python train.py --router_noise=0.1 --head_dim=64 --positions="learned" --attn_scale=0.125 --parallel_block=false --init_std_qkv=0.0227 --beta1=0.9 --lr_head=0.00699 --schedule="wsd" --batch_tokens=32768 --dataset="wikipedia_en"
Below are experts of layer 6 (counted from 0) of a mixture-of-experts language model. Rows are named router (the router's row for the expert), up (a neuron's input weights, with its number) and show model dimensions 288-335. Each number is 128 + 32 x the weight over its row's rms, rounded and kept within 0 to 255. Numbers have three digits each.
Before each expert's rows: a language model's description of what the expert responds to. This comes from a sample of Wikipedia text that the model never trained on.

# expert 10
It responds to: Periods closing sentences or list entries, table pipe separators, and heading markers like "==", "===", closing parentheses and quotes.
router:106137129095118115087124035140120141032106147139127196121146124152136100112120087132083167161178183127130113146203112096150132110093179164124095
up19:143189132137107120112133109195127042193152133032073096094075134133147103138153100105178187134133154166097146155114149118150117105191138114101142
up20:148135152121121117134148114084133181134122186146077133123078174082122118094151148085120118088099120121122077132115067106147128072112111086177187
up21:129117128041141079128130200144121169122146106173086080064074140119087118076113133117110119181161104106140140184088148149107146108140088140159123
up22:166129158078160153126117126097179096141133170150144107129128132111072114188122107078133104134092144111146188120126109138141131121170124155049155
up23:168164124139040139098141133168109089184153118123116057121169170126145131149134119177137086157139069172175105112129132160093156153145110101071242
up24:131096135137122129129124105151136124141115119132077118119071120117151135107155131157211078180141063158112144178108131140076118162149143065103172
up25:113091139114116133100122099186158048180137171112073057143117140158113147072094115142131154174120174096154134118122104132092132119113118155068176
up26:096093132102063124164119159087102083203129172151159073095119121089187129135073168113099088113091118103250123102128154145108130152149114150085213
up27:122151204099092125132138128139150122062099151120064153083119136103118119155129122126177128105110096219109080148097046064124129094144129081089151
up28:155058112107102130151087153157178150084087186094108154097128119133075182061088175172127167099147120169124118146137124167113146175120116117118116
up29:146149133056118144092091131088122122188114086148108118116137080052174115117175178126117096082091135088181134134139164110115178069177112113141148
up30:135135089143081146092196174128222069087128134110071103136137148155116114115105107155093130140192155152111165088124173148125131127136128112166123
up31:199190174132096087078118128071127149139170143083119110157133119154148149129177127106145095117088122146087081095134126108076176138083063138121147
up32:126095136104141124135140159159121133144136120136126130079081172125120133145114167061176187108140086153120112136088124130151178147216153170140128
up33:089184153150125121137138150148108148125155176146124111059108175107101130181071154148106111093150122115136177169142116105134081115103129102137184
up34:063109147124127106161089143128098120172122106057174117112119123128125135104131130113119152096144050156147102105101087193111213118195117116103143
up35:121114122120126161098138116209141122131121165044091098169056128130120122139112196089161140133163158225115116159176134100084099136126119194142152
up36:076097138068112105195086140082162118083116171113171097156085117090094109114113141086103052086160101189180088192150092101088146128128143145126179
up37:179134130110140146133069142127163126201126202116122122157170138157111129113169125135116130141137139089115153160105090179160099125132113147075154
up38:133149115111156042137117138092105179159162126064130130137164102152129108062141132110128059125168148183089119061111057107115178139136087094122104
up39:141157129088148132136175132110131133165108129133072120143110131142071154089129157130126099156111065192130167132162127122178150133174061094106186
up40:117142115078095151115128150076171104084120138115096083095140125127120151206092150072169137111051146114154142181165100126117151118162138106115157
up41:105076133139096137139167127194147058069114127102097107145125145140120108134150161093121122151137098139155108122151118080135134157181095090125161
up42:155125105127144119099101109156132146095156123118103123093201097110110149160152128135147151100132159093108106245156144137135157093093122095127157
up43:086113174138152065127091137107150136158127133094168121189089142179085109153076153111174144107132081109093205163144134178141126172172104136075126
up44:115077139082090159135139131099192128109155149156128112127145144072162120147053174135148135141101125108084143150083092146133111191132154161184135
up45:137152151084118130143129173140107145129134131127062158111140082083159122073133182104134068069122163131132139137120119093117136126120104128152162
up46:194098167136140140100078136118111131179177135107148112114129117042168136112160167133125165126111163081121150204148134187153183157148123097131142
up47:150111091129101168124168154114179114157173180171105132101125119100098117159133127046194046102169160145084148147159100165117105129089158138051120
up48:203136143147116113136170105179133087113133132133089090112136168114196182091118141139114100126116101160122122152148160101082160085158100129130160
up49:112122093151149093157176142134126086138127119135071153109088142122096131099154073152125171214160110110142186124115166146095107122161117120149133
up50:134200153138096135135135166149124108140141121116104083102072093144120076093114132103226117083130072164136122127099085095136092117187135101114079
up51:114121137113121149142187118116130141136185140121154112093116104093122147173118128115185138118131102166137117178095087132165118116130116130109131
up52:093120162111134128108070110106117140097108228077119150129089108119165148154111146087147085193150151208113218123136041097126169127130120090130121
up53:141110112119128127167070132085108119176159155071054137137135115129156115071108132145155131142099097068122158179080180165111119102143089161175188
up54:159108164111073097127038120155121155165101122126144149086041114073107095111129101092126086124123122100202163179143084148140153108147129111124175
up55:146143149159152130147089150134184146093142168124068166075152150084105143132110112127148116149149143151087150141129158143150235073092077129171143
up56:085124144083120126111073158113132148170128142141116072091137133128119125151090157165126120107112031096112205138118158150145111177126100138086169
up57:125120206115104104160073133156141094121123138141143132055080116084133128150100181110141164116144129138174153171109104145137168097159097108097151
up58:114066095136123131147164125134109136138147133129107110066154110069090139122130142173125068154138070159174127208121148202104135134105070114117198
up59:175164141135113145142127183166097165121075132166088087099196120071078115180131163130131088107139126071129067132111138111097133129122109181116157

# expert 11
It responds to: Middle and ending pieces of longer lowercase words, such as exp-ect-ations, cor-rupt, dep-ict-ing, suffixes like -ical, -ment, -ing.
router:090157156095121159085080165179129151140192180177133116133091140174092117130131145127124112192168129082164103078102114151165181165125089146086120
up0:159183115119210150081162090179098141136153174121190123099114143164096151129098204147092132165138084104146165117108096137088134139154099168129156
up1:123129179156116143104129094162111047046139133058122112129163110110060143116123152100077146065087156153107081155097128123089101150126173106122146
up2:117087120144109088111083141123089144085105092125044116120125145106144178168125097127099116150120167137069126153126093116160102095132097134093145
up3:176143185151144115072173048151139115076119152144088149151090059114144127126082132136127135188097138149141161166162095146091149110151148165123146
up4:140098146090168078136177167118116150085092072123078188140104096136123108187121112122148144122148189102118122119162135123130119137142148169149102
up5:148152122115076113100093105140090128077151158117088121151083125136112130197086064094163209143096118134096136149157174103176175091128160164096141
up6:126137157126146157115088121160145170105149170128117143121152105127138127126122146179178119135109100136148199124128009115133147112107151140107116
up7:097144153059052105101133090195128156147125115097154165138087121065121176118111141100092106136148145121154109146180116116149144186118092191074133
up8:103073111138085125127172131113158084155143146114142142162091094103150161133102136094162172149125183120196138168113142115119130129128127123096137
up9:114135154186134120141169101061105136103165062145055091142120163075125152166095137162107111133146119127104207171144102116153097152146104088054144
up10:093152102117123115124144142130080159107135114132094112107127098105141095040115092154147140186177135141159105117081112080115123211176167122119120
up11:097080136056075116091095175122098185164121130091090097185128115122115128066132068071132127170167127156110134163134147164112145115130129099174132
up12:115125201123077107137135158169121085107078197127177073106125184112101176109112136106124153080123144096101117132108121130128144112143055152137146
up13:103085129102098117120154167157158115129121097101106165174125140106140117143193147051072156154123168158148103110189150071107162149152118117129120
up14:086153168129111163116118143148092060087109147110176081191112119138106118173148188081092164138170185154131157108121143109104138160148128080098115
up15:117118147121071128085139165140069096125146136142149132081206145098141106111106158125089189134141135104082169144128052136157109189092123128164134
up16:129110151145072148129172110122166135097106170090157159118130140116084141150061128116133114134144114110155131117101122129138133159121067076162152
up17:123143081135139180131118097141148129093111130111073129113124142188115117112057126107184076145158074127137124135093150101167147089141161093146136
up18:110096112090116130068115163053136127097074122097164149114081119149102170118141097093071139059130131121112110142163113166128164143129073156173129
up19:129116158089173128144066106133150122094116146121124158079124191100151143162054078063164116129156163111106122163101151106152126162142122196161130
up20:123109133105089144117185145176104087113159177104130141119134098120196101088148120147086112139124095167141097127069084115096168133133153085138096
up21:129159096047129078130103088155138143123143095133130181140198192121148127160135158110139106146130110098084132155142077140166131161172130189138116
up22:072100137115151098162186156184129164095119136142098172179166178129075173122144109086108113131145141186128167129100139107093140092120151181113133
up23:163117140096129039149133134138124161097133111092147153120085107111113128150119148133104133104128117182085070148164074128143140103147100122159112
up24:160105115172115126090111150121095093080136144090068149101038154066134143111130093082184138156131130115150111115104072130091132104135120128108120
up25:100144153122189104081169144188109171203135180137082149099097138134142167127119128137127104171106121154174096082121091087072141104107125154069140
up26:117154124089134106143047107098055135150169116117090150154115105134134126098187165152107150170137128118151071144120134120181181125169161137147108
up27:149115131097144127142116148146125180186120094107131066155076130114129112166129149121185164177110136130120139111189083156115160131204117102075140
up28:091191121050132153105096094094143143193088102119087106118151087162132127132168094139110139159146173114131128127127075134139148141181120111109120
up29:112136158137149163075115111156115117193102132117121133121112137107167127098076082125185079146151150112126085126097172152106156149166109087152113
up30:164143154091050083099109133142121095128161184130176135139116196161109116096144135100147103176104067142150199093085060078121163103150106140135117
up31:158113044065153156132140143161150104122145124112104148177144127125154157165132183147150201193113156161160100133107099083120097155160091142179138
up32:135119083110142089117151230033166133131128165121095108076068136154172135187151127080143136123084104153153131116160095094146122112124097085200110
up33:078164129053163170120130119110097113161126091119141067086096128160161146124106136123159069165120153140180116123120064079076077149109110103145114
up34:105137138108159147118111128084051108141121171117104106102117153138130104134194152154125178123111097098103116137117105137130103101145124164106144
up35:201128144072085128120144112129119132123160152157185143127164140125172129133129153084110108158168143116114141144121155128106113101167169106161117
up36:109142121034133096105180117120121139146115164158115133071064171112128137183122147138100092158182108140232131141151130075113132063153133163113102
up37:088129154138121106127130179109124117131090143137135132130139147160105125120148133092135131097119125127091150107136093091155110201114194102167125
up38:136136214093126108129115106092079152141133131108131146092092088128161105097092127105095102113102104155157151137128121082145171122091145175160108
up39:131121126094070149125094124137103125144069162122128168065164165144141084103126114104165133090151144091113133099198129157135103156107126157107127
up40:129108177087090112128162109178120183160104158105157134073125179092121134112119083100200180072150143123163127143141093108124174124150041145122159

# expert 2
It responds to: Commas, "and", "or" and forms of "be" with adverbs like "also" or "usually" in running prose, e.g. "It is also", "were".
router:105115122125124148169144081083075100142080207133124170199118149174166185161163109161123123159117151098171154115106085126084224129121108120138105
up0:128128071168112119074187114110086100127153184129098030095113096117154131060105128128153056118156122128092189103153129094116110201140099198073148
up1:141182115117055127072146109086130139123126181018120130148109098141171189093071076106095086064115175110069133113173075062172137189091157067098150
up2:065069100153082157153148092049166089133153152096139118133156126107166171091086104145066142119113137132187162138144177129164157108100089095138159
up3:142080161139104045148146154140145134127175102156141140070109133107118067099167112133103160171176119125173121160141131075117119118106110088088134
up4:101112114099146107156110111135148133122111112139113123099140132127165097176116177088061110192144135190162105165131132146114061169125089150154166
up5:093116150141141151188128135107097104130151191125153147067021153111052100122148105108189062133150158156176197132121087099118177102166115101148157
up6:102216088074107127144119125092173157084129127147070095032085126104126128129125134170131150137084156191156178122137147124078208132143084197113152
up7:099190084133156116112128178127097120129166145105066078120124179137119152083145112099149074109165098121106121122109178099132128102107110127203133
up8:140123176115104106124069105127136155111135137119141153134078130121076136143099125065124129166086125147141093131132089113098101105148117147192123
up9:054147162139149144154130141105103160073185082142134097110142125134161151134128158096210073123189065151137109130000092150083083050126085098171140
up10:101120086163132109128142092170132089067159153068172093141122156075165141168088105116138152117172110126129102122188131105121094154183154156150108
up11:190109109121135117107181145118138092117098150082058150151118115156131161123153132151188099169110110135127137112134158146123111140155073128109142
up12:108169116063139066117125093162085153127104190115114112117102132179116130105092161101121073051138126165108135116071116124083078120119114152140134
up13:163096129040118125070126092157145175088149085135071151065158123114063112137088093141150138126158163120103093113162155126112178161105159147126157
up14:087089119135087177115176138168119099145155153094095079131142154100178111124086122206150181151149132112126103145152168139123166131164149148110149
up15:069124114122064124084149122197211126158098135131138148099179189144194155123122159112150138179076083161090121175099101093148108122143118104136111
up16:147092116105102179125085143093111183128128109141058100115136083139097136148114155095165166118101072188147120135094138135182135113149142162088124
up17:130142120134144089116131110079088154169105091102148060104112140113130160106072140147115077133193134120153145127131113167107171114110046171125168
up18:084151064154117043126133109172122093105131151116041121127093137086109184152162138106198137137153131119145147151103085109114136151127124158115135
up19:127114121116110113132082160159094217146090095101128139146092072068062099113122126090133157111123145148106154170180058127124137106126133108186137
up20:163155102107062082112137085190115048075092116125077084116116145125142143150140104108178144182113115090140137128125091126182118168127089139115133
up21:201125095124102089120111123150110140126110117163123059118169159064153123132156102054107141124045140094157109195136130133137150106141138163102149
up22:110120109113108060118160134096167134130142156156094097115227179132160150071123104145164122176117146165125094162101121108182147093086118170132122
up23:074169093092147170148121147131143192142129091116109123040186101126070061127071143082132150072105134133158105167130134150049174095094182084067138
up24:129116135111107073136198125207153096118138149151152107092121151128183111190099106173148140138104128105145099125111135112153127152108074163088122
up25:113181125160143115103144104142154174171180163127118137101127114125082106133217087076136101090120109125154169162156082115135142072140117147103132
up26:128121056150117133161165126164168153100132174111063133110096141138156118103139130122070156199127099128150112159094127157091159097130145101145133
up27:139091117106184126115104189080104081140145144105096152135137203149107104120100168161119183115202054161109127165085112153155080115050123150115114
up28:095158106116136077132117153212198176128129058096139116140152180081090081128144169109190176096143077134138136169152123112127074116105138117118120
up29:149127147115130175140123073139160094094116148082127055030121142137141141176112140071122142172100148120126078123101179152122133182122166078126134
up30:120141158111148167109060146098101101078129145126058107091195121119131140123075127159110103162161151160106082168190084066155111126095104137155147
up31:163117114095117143119138122098122109200105144115106103104128170099124187095161119147125098174107084107146203101130073127122139183098131155130137
up32:124149149096127129103113120127104128188128107119120149089164132120127138112115162112201102069103159108134135133087057087143146081135097163106131
up33:051131136107115105130142130192151116106101089174126104089140136096092100151149119089093159121127098198130085150136133100098115107143147149091111
up34:111174098125159093152095184196145117173149130068067115117105114108106156059153148086169097116078107119115122145125136139085078092213128176153136
up35:109174094162143131126136141059123100058143062133105108117147157093120124080153131090062085097138150153085135165082086108189163084143117180154125
up36:150106088170106162131150135145180158168202176097099160101115131144172135137175100102152137170105139093108157112132144107184140149156094166077123
up37:089144177083112110087154103108134104132109144096079178087101116136111148134158158100101158116165100119188134171136130119194114098136136091163153
up38:088155169139126125132120120076135124139182098093106129070136159100162109166116115089176141177165141132136199138103104131121101165119109128078110
up39:122123138120070122152123141159178142090141175085158062103145096118138124108137186118113152042112160063139118134109182117098146106147081187068152
up40:115121066124148126116158103145174174167131208093048117114153187083138141145114186096116095120084158146118160137158153132087059095100148137117132